config = dict(
    n_layer=11,
    d_model=448,
    moe_layers=[3, 4, 5, 6, 7, 8, 9, 10],
    router_cosine_scale=14.0,
    init_std_router=0.0235,
    lr_router=0.00102,
    vocab_size=16384,
    norm_eps=1e-05,
    tie_embeddings=False,
    seq_len=1024,
    train_tokens=406000000,
    steps=6196,
    dataset='wikipedia_en',
)
Below are experts of layer 8 (counted from 0) of a mixture-of-experts language model. Rows are named down (a neuron's output weights, with its number) and show model dimensions 336-447. Each number is 128 + 24 x the weight over its row's rms, rounded and kept within 0 to 255.
Before each expert's rows: a language model's description of what the expert responds to. This comes from a sample of Wikipedia text that the model never trained on.

# expert 59
It responds to: Article a, table layout. The article a after serves as or is, plus spaces, table cells, and section heading markers like === in lists.
down0 [130 127 132 141 128 132 155 122 117 141 106 137 131 110  99 118 127 128 130 108 153 190 153 124 100 186 153 109 128 119  97 106 135 184 119 141  90 141 147 102 114 163 174 125 100 141 106 159 104 156 123  90 108 135 142 122 118 132 111 146  98 140 154 161 151 109 146  70 145  90 139 153 115 119 145 100  91 147 130 122  88 112 119 103 134 109 146 145 142 162 143 121 136 103 161 113 167 154 190 141 128 156 131 162 161  98  89 123 149 137 125 117]

# expert 16
It responds to: Time nouns, table cells. Time nouns like year, years, day, night, and blank or numeric cells following pipes or dashes in infoboxes and tables.
down0 [ 88 159  85 131 111 145 120  83 110 150  95 147 155 124  99 125 178 118 127 100 183 171 160 131  86 157 153 125 127 153 153 130 163 156 119 137  97 138 162  98 121 112 130 142 129 110 129 187 118 163 140 129 137 132 114  83  94 134 167 162  86 138 160 148 109 136 139  59 139 102 127 144 127 103 171 116  72 138 150 129 129 121 142  80 156  81 102 131 153 153 134 129 122 125 141  99 151 148 155 125 106 141 126 144 135 100 132 143 147 160 142 153]

# expert 8
It responds to: Table cells, set verbs. Pipes, row ends and digits inside sports or astronomy tables, plus verbs like set, put, ran, as in set sail.
down1 [102 124 112 118 102  95 126 187 145  93 151 146 137 193 107 102  91 103 113 100 145 118 115  66 144 148 118 121 126  96 112 109 155 131 103 119 140 142 133 144 155 128 117 111 129  89 118 100 143 127 136 116 142  95 111 104  87 103 127  87 144 107 113 147 127 132 138 163 133 136 134 117 130 137 111 139 123 106  94 167 137 107 110 117 135 125 120 131 110 130 103 105 150 129 153  88 108 149 104 131 140  98 128 147 151  88 112 156 164 129 115 112]

# expert 33
It responds to: Copula and paragraph ends. The verbs is and are after a subject, as in "He is" or "area is", also and not, and line or table-row endings.
down0 [ 75 151  81 134 139 109 156 111  90 163 113 153 157  94 135 164 147 130 107 113 191 175 163 143 119 199 142 127 100 146 126 126 152 139 134 152 102 118 159 115 130 138 159 144 115 106 103 151 132 156 155 180 103 136 112 133 138 154 136 158 129 140 152 145  95 134 126  72 122 129 132 149 150  94 159 113  95 157 102 106 119 146 129 110 123  90 101 138 133 137 150 140 132 137 127 107 189 152 158 138 115 134 155 125 161 131 103 132 160 163 102 141]

# expert 34
It responds to: Month names. Month names in dates, usually after a day number or in/on, such as October 1961, 25 August 2018, also table numbers.
down0 [ 85 152 101 136 124 122 130 114 107 161 107 142 135 102  89  97 150 154 137 115 154 169 169 173 124 173 132 106 126 125 148 125 136 137 127 123  92 126 179 119 143 116 149 149 126 104 110 152 107 162 141 141 114 170 162 109 148 141 132 174 127 140 121 132 107 116 130  60 119 121 113 150 142 114 122 115  87 158 133 110 132 179 106 113 132 114  94 136 104 119 136 100 127  95 183  95 143 160 157 133 114 134 135 154 130  99 121 136 122 140 109 140]

# expert 53
It responds to: Years and nationality adjectives. Century digits 19, 20 and 18 in dates, nationality words like American and Ukrainian in opening bios, and heading words.
down0 [103 140 141 128 100 134 177 134 109  93 128 123  99 110 103 102 129 131 105 120 177 111 157 159  89 172 131  90 148 114  98 126 147 163 134 118  90 123 169 107 154 115 131 145  87 110 127 142 136 149 132 158 138 114  86 121 119 170 124 164 107 127 163 168  96 101 121  78 142 110 172 125 119  64 144  77  76 157 117 117 113 144 138 125 155 140 118 127 133 144 125 130 127 110 142 132 122 140 195 124 141 142 132 147 141 137 119 117 169  94 102 132]